Below are experts of layer 7 (counted from 0) of a mixture-of-experts language model. Rows are named router (the router's row for the expert) and show model dimensions 0-159. Each number is 50 + 12 x the weight over its row's rms, rounded and kept within 0 to 99.
After each expert's rows: "raises" lists some tokens whose logits its average output raises strongly, later layers aside. This comes from a sample of Wikipedia text that the model never trained on.

# expert 189
router:56 63 42 49 59 43 29 53 37 41 46 41 36 49 49 34 60 66 58 41 51 47 65 43 45 27 44 49 64 62 62 46 52 50 25 56 53 58 27 62 33 39 41 51 34 54 55 47 33 33 57 61 52 33 52 18 58 31 73 62 31 57 31 53 43 45 51 52 50 45 26 35 44 52 37 38 51 46 50 65 35 50 54 63 47 62 38 60 49 47 57 64 41 57 36 52 48 35 65 57 49 62 29 43 39 71 41 53 45 49 54 48 80 31 48 66 35 32 53 34 55 60 63 57 43 62 37 41 60 49 56 50 43 45 39 49 47 37 39 25 45 31 29 28 33 46 47 32 51 42 84 31 56 46 46 34 56 58 38 40
raises: "its", "it", "as", "ge", "i", "ies"

# expert 120
router:68 43 66 38 63 46 45 55 17 39 40 49 31 61 45 45 37 66 46 23 59 53 59 66 46 47 36 38 36 71 28 67 65 45 30 68 54 55 59 53 56 51 27 50 40 49 41 26 38 54 31 54 58 28 60 57 65 48 57 81 45 41 24 39 56 43 58 51 65 30 49 44 38 56 46 35 52 44 65 51 37 40 62 68 47 38 69 53 51 57 60 52 62 69 40 59 62 30 53 38 47 47 53 54 37 65 41 67 52 49 55 49 61 32 53 49 30 39 58 43 35 57 29 43 43 54 49 52 74 48 55 32 60 36 50 48 44 59 51 56 53 43 58 55 44 42 46 52 40 62 86 48 48 43 62 52 74 44 48 52
raises: " (loan", "es (", "; Label", "por", "mb", "book"

# expert 183
router:59 55 60 36 68 48 46 53 44 43 51 58 53 47 43 48 44 66 45 53 31 62 86 69 40 37 31 41 50 48 49 40 44 63 48 45 44 51 15 62 58 43 46 34 45 69 21 44 43 34 29 59 53 29 48 51 40 39 47 56 60 36 54 44 53 44 33 39 52 52 52 52 38 57 42 22 35 52 62 53 51 45 45 55 39 39 51 54 59 63 62 47 31 58 46 71 37 47 57 51 67 56 73 55 44 66 34 71 58 44 52 41 58 36 57 65 34 20 71 42 56 49 37 49 41 59 40 57 38 81 54 23 51 38 48 42 35 61 41 66 48 53 68 48 37 57 50 52 29 40 58 52 39 40 35 26 52 55 55 39
raises: "urance", "-I", "erg", "ler"

# expert 158
router:81 53 49 34 69 25 47 41 48 41 50 56 40 64 64 42 41 43 34 49 46 62 52 50 55 40 32 44 68 64 48 61 40 59 48 33 58 44 43 61 65 42 55 52 41 61 35 58 51 33 46 81 74 38 53 10 69 42 58 60 72 65 46 41 50 48 51 50 47 49 45 68 57 56 32 41 40 48 64 54 38 47 71 41 52 32 71 55 57 54 67 59 44 69 42 41 50 56 59 49 60 57 33 59 48 45 41 60 85 36 59 48 45 22 47 66 29 60 54 44 62 67 48 51 50 50 36 50 41 42 65 35 25 34 48 55 52 46 44 66 60 41 65 34 43 56 60 51 37 50 56 58 39 64 55 44 50 67 49 51
raises: "gan", "ca", "ly.", "an", "an's", "och"

# expert 133
router:61 43 66 41 45 32 50 62 56 44 40 45 52 85 53 55 56 60 61 27 49 62 54 57 46 44 36 26 58 61 59 38 48 27 27 63 43 60 39 62 43 35 47 43 42 55 51 59 56 51 46 62 82 40 55 65 60 49 44 62 58 43 36 46 51 61 37 39 45 60 42 50 50 61 38 41 16 64 47 48 45 49 58 31 57 45 55 62 52 32 57 57 44 44 37 49 64 57 76 51 68 75 64 42 45 58 36 59 57 37 64 32 46 30 94 78 57 53 69 45 54 57 57 47 50 58 55 49 65 52 51 40 48 68 48 53 45 48 52 55 61 33 39 52 52 70 54 48 47 48 42 45 51 51 58 43 50 64 23 72
raises: "ician", "i |", "i.", "986", "978"

# expert 157
router:53 36 52 27 62 20 46 56 36 61 29 67 35 53 53 46 46 62 43 33 50 55 60 63 61 49 41 50 44 73 55 47 76 45 35 42 40 53 46 51 47 38 40 21 36 34 49 44 37 49 41 44 65 68 46 43 64 50 46 53 43 48 39 57 37 56 38 39 49 31 43 59 44 54 50 48 50 67 70 61 70 46 67 62 40 46 51 59 44 44 51 47 51 54 57 66 58 42 68 54 38 54 38 28 27 45 56 48 64 33 92 52 70 39 72 55 40 46 39 18 54 65 55 43 63 59 34 38 55 44 67 46 41 51 52 44 25 43 35 48 40 46 56 40 55 48 53 46 46 71 50 40 58 50 39 26 73 51 46 45
raises: "cher", " =", "ney", "ague"

# expert 2
router:66 29 43 49 49 48 30 46 62 51 68 60 58 34 44 48 49 59 28 36 43 36 60 39 54 46 36 46 53 76 62 57 55 57 45 37 66 54 59 73 32 48 50 36 21 27 34 55 41 36 42 56 67 55 52 36 41 41 59 79 45 66 34 47 37 53 47 47 50 39 37 30 50 69 47 38 57 37 51 47 60 47 48 59 63 47 56 66 68 57 38 41 47 38 47 61 60 46 54 54 70 74 53 50 41 81 47 49 73 59 60 32 56 39 49 56 53 48 72 33 42 75 66 40 64 65 57 56 72 63 62 36 43 53 53 45 31 60 47 53 38 34 51 45 56 60 44 44 44 63 55 22 53 42 56 65 60 55 43 60
raises: "c", "o", "unc", "o |", "ost", "p"

# expert 92
router:57 43 36 36 52 45 33 45 54 50 28 57 44 70 63 41 60 66 49 47 46 42 40 33 46 38 40 28 60 55 62 67 64 55 17 38 41 53 37 47 36 50 53 40 51 56 48 46 44 27 50 57 58 57 50 58 44 60 71 50 45 50 24 45 21 39 20 35 52 37 46 62 37 63 49 25 42 56 61 63 33 68 56 41 50 47 59 59 52 55 60 73 40 45 50 59 60 42 57 49 50 51 46 57 30 56 52 49 56 51 54 62 58 38 48 99 60 52 54 41 47 68 31 50 55 60 62 25 69 52 49 42 43 51 44 32 34 61 44 36 45 33 48 33 48 41 46 51 54 61 49 36 34 51 57 37 53 36 24 43
raises: "no", "ty", "s"

# expert 58
router:46 43 58 16 50 48 35 55 26 38 41 53 45 58 52 54 45 50 48 51 25 53 63 71 50 55 38 46 81 67 38 64 35 50 50 53 44 60 55 54 62 43 35 45 53 52 36 59 30 50 44 76 64 36 52 30 53 55 66 58 49 67 46 23 60 59 50 47 53 60 50 50 48 68 49 45 35 43 43 39 57 30 55 50 52 40 57 42 47 57 60 53 38 58 51 55 44 51 36 79 56 73 60 49 33 51 57 61 59 18 62 47 35 32 59 77 31 42 55 39 61 53 55 54 60 54 28 54 59 67 61 32 49 51 39 44 37 44 32 55 41 37 66 40 49 57 62 40 53 52 57 51 53 48 71 43 65 56 16 61
raises: "ab", "ly.", "ti"

# expert 153
router:55 20 42 63 60 70 48 49 51 51 38 40 50 62 52 40 39 50 46 59 54 67 45 43 51 61 21 45 50 60 65 33 54 47 38 40 61 52 36 58 42 54 41 50 49 62 53 58 49 58 43 48 41 63 63 50 38 32 55 69 42 50 40 42 49 52 51 43 55 57 38 60 20 38 42 31 56 68 49 44 47 51 82 45 53 44 53 47 68 51 58 67 48 84 34 39 52 36 36 53 50 61 39 57 36 52 46 56 46 45 63 61 61 46 71 61 46 52 46 31 40 46 51 47 67 56 46 46 39 59 60 50 49 42 46 59 42 45 30 68 41 38 51 14 36 77 67 41 21 67 76 57 60 26 55 42 58 65 30 42
raises: "t", "y", "to", "ry", "l", "edy"

# expert 129
router:55 25 61 48 47 35 42 51 46 51 47 50 53 69 50 53 54 55 31 60 46 38 47 69 63 59 33 47 48 53 53 42 52 52 60 47 73 28 41 65 34 37 43 29 44 45 43 40 41 24 54 84 74 24 69 54 56 48 45 63 43 54 44 44 33 64 56 35 59 63 52 57 22 47 45 39 49 49 59 53 59 61 52 56 47 36 68 76 63 47 63 65 25 59 45 55 36 66 46 55 69 54 62 62 57 50 39 51 60 47 51 50 47 44 59 75 49 53 55 43 60 64 43 45 68 44 52 31 61 52 79 54 37 52 57 61 35 55 19 32 36 48 40 28 23 46 51 45 43 46 46 55 46 54 50 50 46 43 26 48
raises: ".", "overnment", "ence.", "idd", "et.", "ity."

# expert 103
router:64 56 56 53 57 44 37 41 29 38 26 61 44 42 56 52 54 42 37 36 46 49 46 50 78 48 38 41 62 53 54 51 49 47 26 51 50 41 43 74 61 41 32 45 33 34 50 22 34 43 62 54 46 49 57 49 47 41 48 67 53 47 19 55 52 55 43 43 57 20 56 48 44 79 42 33 54 42 66 47 62 39 54 55 48 55 77 48 71 47 65 47 51 55 22 63 50 51 61 39 30 64 66 37 46 51 58 64 67 46 56 54 43 36 71 43 37 35 65 51 59 47 50 55 56 60 40 34 53 39 63 26 59 49 44 46 55 50 49 40 24 30 56 38 51 59 61 42 51 61 34 33 54 39 42 41 82 64 61 56
raises: "ed her", "itive", "ed a", "ed the", "ing her", "ing"

# expert 114
router:38 64 51 37 56 37 32 33 33 50 31 40 43 75 53 52 61 39 44 53 50 37 49 50 53 63 24 44 66 74 52 50 45 45 46 40 58 72 54 60 44 37 25 42 36 33 28 37 21 35 52 56 63 52 88 38 45 43 60 52 59 68 35 41 39 47 57 49 67 51 48 45 47 65 41 27 42 54 53 38 48 52 48 40 70 56 47 46 50 43 56 57 30 53 41 55 48 48 58 67 59 74 53 36 22 49 47 53 57 44 54 57 65 47 55 68 45 25 53 34 44 63 48 47 65 49 36 40 60 53 67 54 53 59 61 43 40 59 54 55 48 29 33 42 28 30 40 30 45 43 59 44 50 52 67 41 51 31 42 67
raises: "it", "ad", "ia", "at"

# expert 108
router:57 55 66 44 70 60 44 40 44 42 48 49 26 68 36 61 63 39 45 53 44 33 67 42 60 50 39 46 42 41 39 75 52 65 67 63 61 60 44 67 55 42 30 31 55 57 43 62 37 38 35 40 67 44 43 43 54 76 53 70 59 34 25 40 44 57 35 45 48 35 25 54 48 81 50 35 41 50 42 56 53 29 54 49 52 48 67 52 55 54 63 62 35 58 59 59 54 62 49 61 48 57 52 50 30 59 47 51 42 39 40 38 63 34 59 63 46 37 48 18 35 71 52 47 65 45 61 44 55 35 43 62 44 59 49 63 24 70 44 23 46 50 40 48 46 74 61 47 44 56 54 54 49 39 35 45 71 50 52 66
raises: "iv", "ish", "w"

# expert 118
router:63 49 53 65 71 46 39 59 46 40 56 48 44 69 53 53 43 47 43 59 33 54 49 49 35 54 45 27 48 65 47 56 57 53 36 53 67 66 55 82 28 46 43 58 24 22 48 55 43 51 53 59 49 65 68 35 41 45 45 66 50 53 33 28 33 58 31 55 54 50 43 48 43 57 34 39 42 51 53 50 70 44 55 58 55 40 66 66 70 45 66 54 39 42 36 65 67 40 81 56 54 76 39 42 52 76 49 39 50 50 53 76 72 42 48 63 38 49 77 30 62 51 45 48 55 44 28 53 55 62 43 61 47 48 51 43 27 36 38 43 53 39 41 47 42 36 64 51 53 41 76 60 34 42 53 39 40 51 37 44
raises: "cl", "lev", "th", "ly.", "let", "ly"

# expert 74
router:76 57 62 56 36 44 43 49 34 52 53 54 57 78 59 46 63 54 33 30 69 31 58 44 58 32 37 43 42 73 47 76 50 37 40 59 47 37 40 66 26 43 47 51 56 47 64 53 26 38 49 46 48 74 62 26 49 37 74 58 55 72 40 41 48 48 38 36 53 47 35 39 36 51 29 32 32 51 52 58 51 48 53 44 66 43 51 67 50 57 64 57 37 48 62 53 50 48 43 43 38 62 35 42 24 46 45 71 60 47 57 36 37 34 64 57 36 52 48 41 44 72 43 49 44 43 48 41 44 40 54 45 38 44 41 57 44 44 53 27 20 29 38 48 39 52 43 31 41 54 64 49 48 48 67 34 54 67 48 36
raises: "u", "l", "uz", "o"

# expert 87
router:62 68 48 49 57 30 50 42 69 51 24 83 32 53 66 51 61 66 46 50 30 65 63 49 65 34 37 38 63 77 70 56 42 27 42 52 55 73 50 61 54 25 39 46 45 37 37 34 66 48 37 62 59 56 42 44 40 58 67 62 58 64 33 49 43 60 43 33 52 29 39 66 44 51 31 21 52 57 66 57 60 59 59 57 44 55 57 77 37 50 58 43 50 57 46 41 45 39 55 59 52 63 56 37 56 54 63 55 66 30 53 66 42 34 61 64 34 43 51 44 53 50 38 48 60 61 30 54 61 46 57 43 43 66 46 51 67 48 29 45 41 50 46 45 56 48 66 49 46 40 40 67 49 42 43 36 66 68 64 45
raises: "g", "st", ".", "ol", "l", "–"

# expert 123
router:50 56 72 46 48 56 43 57 56 35 53 74 45 42 32 31 53 64 61 25 30 36 61 54 56 52 41 48 52 48 55 41 51 55 36 31 46 59 51 64 43 50 41 51 42 43 42 46 31 47 55 30 67 22 68 55 52 43 75 72 68 58 43 40 47 78 49 54 51 49 33 50 35 53 38 30 44 60 47 57 74 54 69 32 43 46 57 63 63 43 60 46 39 54 35 64 36 50 52 37 49 77 51 51 44 57 45 53 40 47 44 56 56 41 60 69 47 48 68 43 35 75 35 55 35 77 42 64 62 44 52 46 51 70 35 36 58 72 45 48 46 42 56 56 68 35 50 31 63 59 70 71 50 40 62 30 44 53 50 52
raises: "ret", "ours", "ili", "ract", "ond"

# expert 138
router:49 37 45 43 56 54 28 47 46 32 34 47 39 58 43 44 48 68 43 52 28 39 60 53 71 38 36 51 53 53 36 51 63 46 46 70 54 42 40 59 39 62 38 46 52 63 46 62 44 43 49 77 54 54 45 51 62 51 81 50 42 39 43 34 37 59 52 45 52 57 42 44 40 59 26 26 35 71 54 35 35 51 65 70 50 35 57 50 56 54 67 51 54 52 47 62 61 69 43 43 46 51 56 42 31 83 46 61 62 45 91 36 51 54 42 61 44 44 68 44 49 49 31 38 37 60 44 36 53 51 77 23 43 36 42 51 42 73 46 65 41 34 43 54 54 66 47 36 57 69 51 23 47 40 62 45 54 56 56 51
raises: "ate.", "er.", "ar.", "at.", "en.", " Road"

# expert 187
router:60 17 59 37 61 64 25 58 57 40 24 78 47 51 37 45 47 60 52 40 40 49 54 60 45 52 41 26 49 38 62 39 64 43 37 45 47 68 33 42 49 49 49 43 38 42 51 40 32 20 50 68 53 47 56 53 61 36 45 48 69 68 26 51 51 54 39 55 52 58 40 47 26 60 34 41 47 40 63 63 54 63 57 70 57 42 50 62 67 66 75 62 61 41 59 74 62 57 51 51 53 54 46 58 40 58 20 68 45 38 57 47 72 59 53 52 41 62 77 52 59 45 50 41 50 63 50 76 36 56 51 37 53 49 63 46 49 37 45 54 56 35 49 34 34 50 44 50 50 64 59 53 33 51 62 38 65 42 30 53
raises: "ti", "ly.", "ness"

# expert 171
router:49 27 51 36 71 54 50 65 51 55 37 57 60 60 40 57 45 58 56 53 31 54 64 62 36 33 46 39 75 50 42 46 67 60 43 63 42 41 47 61 33 53 19 52 35 60 51 42 42 40 31 58 67 36 74 37 61 43 34 44 59 69 48 58 32 51 37 44 55 49 45 52 25 60 30 29 54 63 48 41 47 59 46 51 42 19 86 56 65 57 39 49 45 45 45 52 49 56 48 37 49 74 66 44 53 36 32 51 38 44 64 51 47 32 53 56 55 41 48 42 70 63 40 39 74 49 25 45 48 59 56 48 53 37 53 53 36 55 38 57 27 24 40 42 50 45 48 41 52 50 59 48 53 56 52 50 62 66 27 36
raises: "i.", "t.", "ly.", "i's", "ley", "itude"

# expert 173
router:51 37 52 30 83 50 38 52 61 53 52 71 52 47 52 43 52 57 24 38 47 50 62 55 48 37 28 36 47 43 38 62 55 45 23 53 57 49 44 64 20 44 33 41 45 42 41 63 42 32 43 43 40 33 62 52 55 29 54 57 74 40 35 38 56 44 46 52 65 51 64 54 31 57 41 36 59 58 71 55 65 63 72 60 34 37 57 64 57 67 57 52 32 54 45 50 49 61 59 54 55 53 71 41 25 70 39 74 65 59 46 44 56 47 50 48 42 57 72 61 78 57 31 43 53 49 40 46 51 63 57 56 54 58 55 54 24 42 38 41 20 50 49 34 37 55 58 52 56 50 61 43 66 59 49 36 55 58 39 47
raises: "an |", "an.", "- Years: Team /"

# expert 168
router:57 27 50 42 66 46 24 47 55 39 36 79 21 38 37 44 55 54 34 40 58 62 60 73 52 35 41 43 45 64 38 38 51 46 38 67 34 49 41 61 44 17 27 48 35 50 40 68 31 28 61 56 53 30 51 52 41 51 51 61 73 59 36 57 56 58 50 32 53 49 58 40 36 78 40 43 37 52 49 61 50 38 56 66 44 29 55 55 44 45 40 51 35 56 50 64 51 55 53 68 70 54 43 39 52 52 47 71 50 30 55 42 53 41 48 60 52 35 58 57 46 40 41 58 63 68 41 59 57 41 55 38 49 56 18 57 33 50 33 45 43 51 62 38 30 46 61 46 43 46 54 61 61 52 46 56 61 59 24 47
raises: "ly.", "an.", "ay.", "ler", "ague", "-I"

# expert 113
router:71 46 61 42 57 60 49 59 57 58 40 57 33 48 39 44 61 43 57 41 56 49 61 26 42 61 44 30 49 55 52 43 52 56 42 55 53 51 35 59 31 59 50 41 43 52 66 49 17 29 39 46 55 45 50 51 38 46 59 76 65 45 44 35 26 39 43 51 59 34 33 33 36 59 44 36 55 56 42 58 45 57 84 52 68 52 54 65 47 52 35 58 43 71 35 61 48 45 35 35 54 78 48 62 57 53 52 48 55 39 68 43 43 47 82 51 31 54 40 17 63 65 32 47 38 52 35 56 58 48 61 35 62 49 62 47 43 70 44 59 23 56 45 50 43 45 49 25 47 68 61 43 62 55 47 38 48 45 25 55
raises: "ality", "en", "ness", "ten", "ly.", "ony"

# expert 27
router:74 42 34 50 50 41 49 61 40 32 43 49 55 44 26 34 58 70 27 37 53 56 43 47 66 48 39 49 50 36 52 56 59 60 34 30 50 43 28 56 43 64 45 36 52 51 52 42 45 45 61 58 72 39 52 19 68 46 56 63 75 57 41 49 55 40 39 55 42 39 40 53 49 56 22 46 52 53 36 46 66 50 55 39 53 30 44 49 65 50 48 77 50 81 52 57 65 27 54 30 50 66 57 45 54 62 32 56 56 39 60 48 70 17 60 65 53 46 61 44 45 69 30 50 21 51 54 34 32 47 54 47 40 53 42 37 41 43 47 44 38 52 39 59 63 68 59 46 52 50 65 48 37 37 44 35 66 46 46 51
raises: "oid", "ces", "ly.", "o's"

# expert 61
router:65 21 39 43 67 49 52 50 54 37 51 67 37 51 58 46 47 54 39 32 57 53 58 41 50 46 41 40 61 54 61 46 48 51 51 61 60 49 34 51 45 60 40 37 20 42 41 57 44 53 42 60 56 62 56 48 38 45 51 81 42 33 42 37 55 50 42 40 49 38 32 52 52 57 40 44 50 39 38 60 64 64 63 40 69 42 41 79 69 46 61 58 61 57 43 52 32 40 57 46 54 43 60 57 40 42 53 50 52 38 61 50 51 26 54 99 61 32 62 33 52 41 61 45 56 63 42 32 76 46 70 64 40 49 51 61 37 68 33 27 48 42 64 48 49 67 37 56 47 40 58 55 58 37 50 39 55 53 30 67
raises: "1", "20", "ic", "i.", "os", "ico"

# expert 57
router:70 51 79 40 71 60 50 63 25 52 52 47 42 62 47 54 57 54 50 56 54 17 79 34 59 63 45 44 32 50 44 47 42 64 52 74 33 55 53 66 39 54 40 54 53 47 59 38 52 42 52 55 79 56 67 39 64 67 46 57 44 36 26 45 29 55 41 45 41 44 31 50 39 70 44 37 50 46 54 49 54 40 52 49 43 37 58 59 55 54 61 61 39 49 38 69 51 58 69 58 52 58 49 51 37 66 35 55 50 52 84 65 59 46 74 55 41 56 51 40 45 70 35 53 34 55 61 41 62 51 59 35 57 52 49 37 49 57 42 46 48 54 40 46 37 48 64 30 35 32 62 45 24 35 36 32 71 52 45 29
raises: "ac", "en", "ing", "ed", "és"

# expert 78
router:70 45 65 62 54 54 30 38 43 43 35 54 57 45 37 59 65 50 42 45 39 39 60 41 59 51 44 27 59 37 58 63 50 49 34 54 68 74 46 58 52 44 41 54 37 43 58 53 43 49 51 61 61 48 45 52 36 47 65 77 45 59 26 58 42 60 49 49 73 32 29 63 50 66 51 47 30 42 57 65 67 59 45 63 47 57 74 75 65 37 62 59 51 48 32 52 31 57 56 62 59 68 52 41 59 67 30 59 57 41 45 64 47 42 71 74 49 36 64 29 57 63 44 49 41 50 58 28 63 60 48 30 31 49 56 33 48 55 57 44 28 33 52 42 47 48 45 58 41 38 64 46 33 45 49 39 78 73 44 61
raises: "ob", "er |", "app", "er", "ability", "acks"

# expert 37
router:40 31 55 46 57 47 41 67 45 37 46 73 41 81 44 65 66 50 34 49 42 44 53 51 51 46 49 42 32 59 73 50 22 44 16 43 58 55 42 49 61 30 47 47 55 57 55 46 43 44 36 47 61 46 49 42 39 39 40 65 57 45 29 54 41 66 51 41 62 60 44 56 34 45 24 29 56 56 44 53 36 43 70 53 64 47 53 56 57 58 60 76 32 38 22 55 48 48 67 57 46 61 33 33 48 56 32 51 62 44 57 55 49 44 73 45 56 37 74 42 48 65 59 55 30 49 48 46 71 74 56 32 57 46 41 37 44 60 43 58 50 47 40 49 48 36 32 53 36 72 58 54 41 47 57 18 41 46 62 39
raises: "row", "ingham", "irc", "ec", "ack", "f"

# expert 111
router:43 37 53 34 63 48 41 72 44 53 33 48 52 55 34 58 44 61 40 29 43 37 57 45 61 54 49 30 47 66 49 57 49 45 57 69 41 47 38 51 64 56 48 32 37 50 42 52 52 55 57 63 61 41 72 45 62 64 56 47 58 53 21 33 60 50 47 49 48 44 39 57 43 64 41 41 26 56 44 49 60 53 55 59 57 45 56 63 74 50 56 57 21 54 37 34 51 46 68 38 44 58 58 68 28 64 48 61 65 30 63 37 61 40 51 79 40 41 58 57 61 43 35 55 34 51 46 63 44 90 61 53 64 37 54 45 60 41 41 46 47 47 40 43 30 40 55 57 39 38 61 76 41 28 42 33 67 57 24 33
raises: "gy", "mp", "s", "ng", "sey", "ms"

# expert 41
router:58 60 65 18 36 50 41 60 50 57 51 61 57 56 34 28 53 72 45 63 50 48 58 45 51 37 44 32 64 56 50 49 49 40 35 51 46 49 39 54 46 60 24 55 48 40 50 39 38 47 52 81 53 53 54 33 45 46 44 49 65 61 33 45 28 56 41 38 42 55 19 46 52 49 31 30 48 33 67 61 58 57 61 45 67 12 48 50 45 69 54 72 48 60 54 50 55 58 55 52 28 53 48 36 34 67 34 63 68 32 52 45 57 57 58 66 42 45 83 43 32 46 57 48 42 55 61 49 51 47 59 48 36 38 50 41 52 58 40 50 50 54 65 42 41 48 52 63 37 50 80 48 50 42 65 40 70 80 47 59
raises: "ague", "och", "ache", "ane", "ach", "ler"

# expert 127
router:63 44 45 43 50 51 34 74 31 71 34 68 61 54 39 29 37 51 50 45 27 60 53 50 51 34 51 48 52 42 62 42 46 34 48 62 42 42 50 69 49 35 34 51 33 63 30 57 42 46 32 63 46 49 60 45 65 43 48 89 44 33 46 39 49 50 50 24 39 45 53 66 40 58 39 31 70 42 37 53 45 35 50 52 62 41 56 55 77 38 37 64 41 39 60 54 59 66 38 69 57 52 59 43 38 67 39 54 45 37 52 64 68 37 54 61 45 39 59 55 50 54 54 39 44 44 34 30 62 60 74 54 58 46 53 40 22 54 51 63 39 28 43 35 52 63 45 44 47 78 63 55 42 57 54 43 52 76 47 46
raises: " played", "\n", "uff"

# expert 185
router:57 33 67 51 56 59 43 53 50 65 42 49 38 48 61 54 45 63 42 47 42 57 53 35 47 68 44 32 66 66 47 68 55 53 46 43 57 58 26 85 35 56 29 69 43 48 44 63 54 47 54 37 65 57 55 45 43 32 60 65 43 68 42 40 52 51 39 51 39 57 49 51 37 67 41 42 25 71 61 40 42 39 64 48 55 53 66 42 61 37 65 46 30 69 26 55 61 35 46 41 50 64 48 58 42 64 55 48 56 26 50 45 50 47 45 88 30 53 62 56 49 69 42 38 58 82 51 44 43 67 57 51 48 64 55 61 40 46 25 41 37 35 41 34 40 47 55 50 40 40 44 60 56 48 42 52 84 49 68 48
raises: "p", "pet", "t"

# expert 174
router:56 56 56 33 49 56 28 48 45 44 41 54 19 41 52 38 58 51 42 36 58 36 52 29 27 47 35 44 45 64 63 47 51 41 20 59 48 62 38 74 59 46 59 51 43 42 52 25 36 39 51 61 51 47 66 57 56 27 70 56 62 32 26 63 41 51 41 42 61 57 33 49 36 73 36 37 36 54 50 59 42 51 66 55 59 29 55 61 77 68 53 46 36 42 33 56 30 66 57 53 57 56 38 56 35 58 57 55 49 48 59 47 57 38 66 41 41 61 57 49 36 67 30 51 76 77 34 54 68 47 45 49 57 67 64 58 30 39 53 46 44 24 60 49 49 51 53 46 35 51 37 52 53 58 54 33 53 41 44 43
raises: "er's", "o's", "ity", "ant", "ations", "en's"

# expert 4
router:66 18 32 34 49 53 30 56 48 46 52 71 56 69 37 45 50 56 34 56 45 50 64 54 48 34 36 27 50 47 62 41 26 47 44 47 44 37 46 38 47 45 43 29 43 47 31 48 67 34 68 50 67 71 66 37 30 36 73 48 64 62 28 45 63 60 36 36 63 66 31 43 30 73 26 51 24 44 60 67 56 53 64 70 55 40 47 55 50 42 54 57 49 34 55 45 51 52 45 51 78 50 49 55 61 49 56 61 45 41 67 24 69 23 50 54 55 44 60 40 45 65 43 54 37 66 38 53 50 49 56 53 55 50 53 47 38 54 52 57 43 46 60 46 48 54 57 53 48 38 60 41 41 25 48 31 54 49 39 51
raises: "i's", "id", "an's", "o's", "ane", "ided"

# expert 83
router:48 34 38 57 48 36 51 48 42 55 55 65 60 59 42 39 50 53 58 53 53 26 59 34 59 44 42 43 42 63 51 45 50 40 29 40 52 49 40 54 30 49 45 52 58 40 54 54 56 42 51 73 46 58 54 54 47 43 50 69 53 36 37 26 48 57 44 48 47 40 42 38 21 48 49 43 51 53 69 68 59 49 59 38 38 23 53 59 71 43 57 47 51 56 35 44 39 66 66 48 51 75 58 45 24 44 56 74 81 35 54 53 47 40 53 70 56 43 53 56 63 59 44 21 63 43 39 38 44 48 53 61 48 47 61 54 36 58 39 37 35 53 59 27 26 75 56 43 52 51 61 55 41 61 35 28 35 51 06 62
raises: "10", "9", "12", "11"

# expert 115
router:57 36 64 36 66 49 20 43 28 37 40 23 57 57 47 27 43 57 25 52 56 50 58 41 72 39 44 43 65 47 54 38 48 50 42 73 40 43 56 57 38 77 28 46 63 65 45 58 49 35 38 55 42 45 55 49 45 22 46 59 42 40 52 41 54 57 62 23 59 51 48 47 27 81 36 41 46 57 56 67 68 48 59 53 40 26 59 67 70 51 56 70 55 46 31 77 51 60 59 40 64 54 46 58 53 49 33 48 53 37 46 45 50 37 66 56 37 58 61 43 42 43 49 57 69 48 59 35 46 51 43 30 46 53 57 48 49 61 47 44 42 39 65 46 46 51 65 40 69 53 70 30 36 39 58 50 56 47 45 60
raises: "onom", "ady", "- Years: Team /", "ively", "uch"

# expert 3
router:61 20 37 49 60 54 39 63 44 51 53 51 52 74 46 76 41 45 39 52 44 70 57 60 44 57 43 42 62 46 56 41 59 48 48 53 51 51 46 69 63 54 39 45 54 42 48 32 32 38 41 65 72 38 58 46 51 42 51 55 32 36 48 46 56 64 42 39 80 55 49 60 31 62 27 35 43 41 42 41 60 68 52 68 31 36 59 65 59 66 41 55 45 74 38 51 44 44 40 60 62 58 55 55 41 68 49 81 72 36 63 45 55 35 48 55 08 50 54 37 50 74 43 33 49 55 38 51 53 63 53 53 58 63 50 46 43 69 27 45 44 52 50 43 35 48 58 30 43 37 42 59 46 37 36 47 75 51 43 48
raises: ", is a", "oviet", "vin", "istic"

# expert 176
router:67 28 40 33 67 45 45 57 40 43 48 43 46 67 42 26 52 53 59 55 42 57 45 42 77 50 53 40 66 35 66 61 46 61 28 37 64 59 44 59 45 44 16 42 38 48 37 64 47 50 33 56 55 59 57 53 53 55 43 60 43 47 47 53 63 67 29 32 46 71 33 43 53 50 33 28 39 59 55 74 58 49 61 64 52 33 53 57 50 70 44 69 52 52 60 45 52 44 60 39 44 60 63 58 48 42 43 63 58 37 51 63 56 28 41 73 81 42 61 34 39 44 57 44 36 43 50 37 63 47 55 42 36 65 32 47 39 75 44 73 34 35 54 44 32 55 49 46 41 35 63 47 45 40 45 58 59 54 20 57
raises: "ens", "icip", "end", "urb", "1"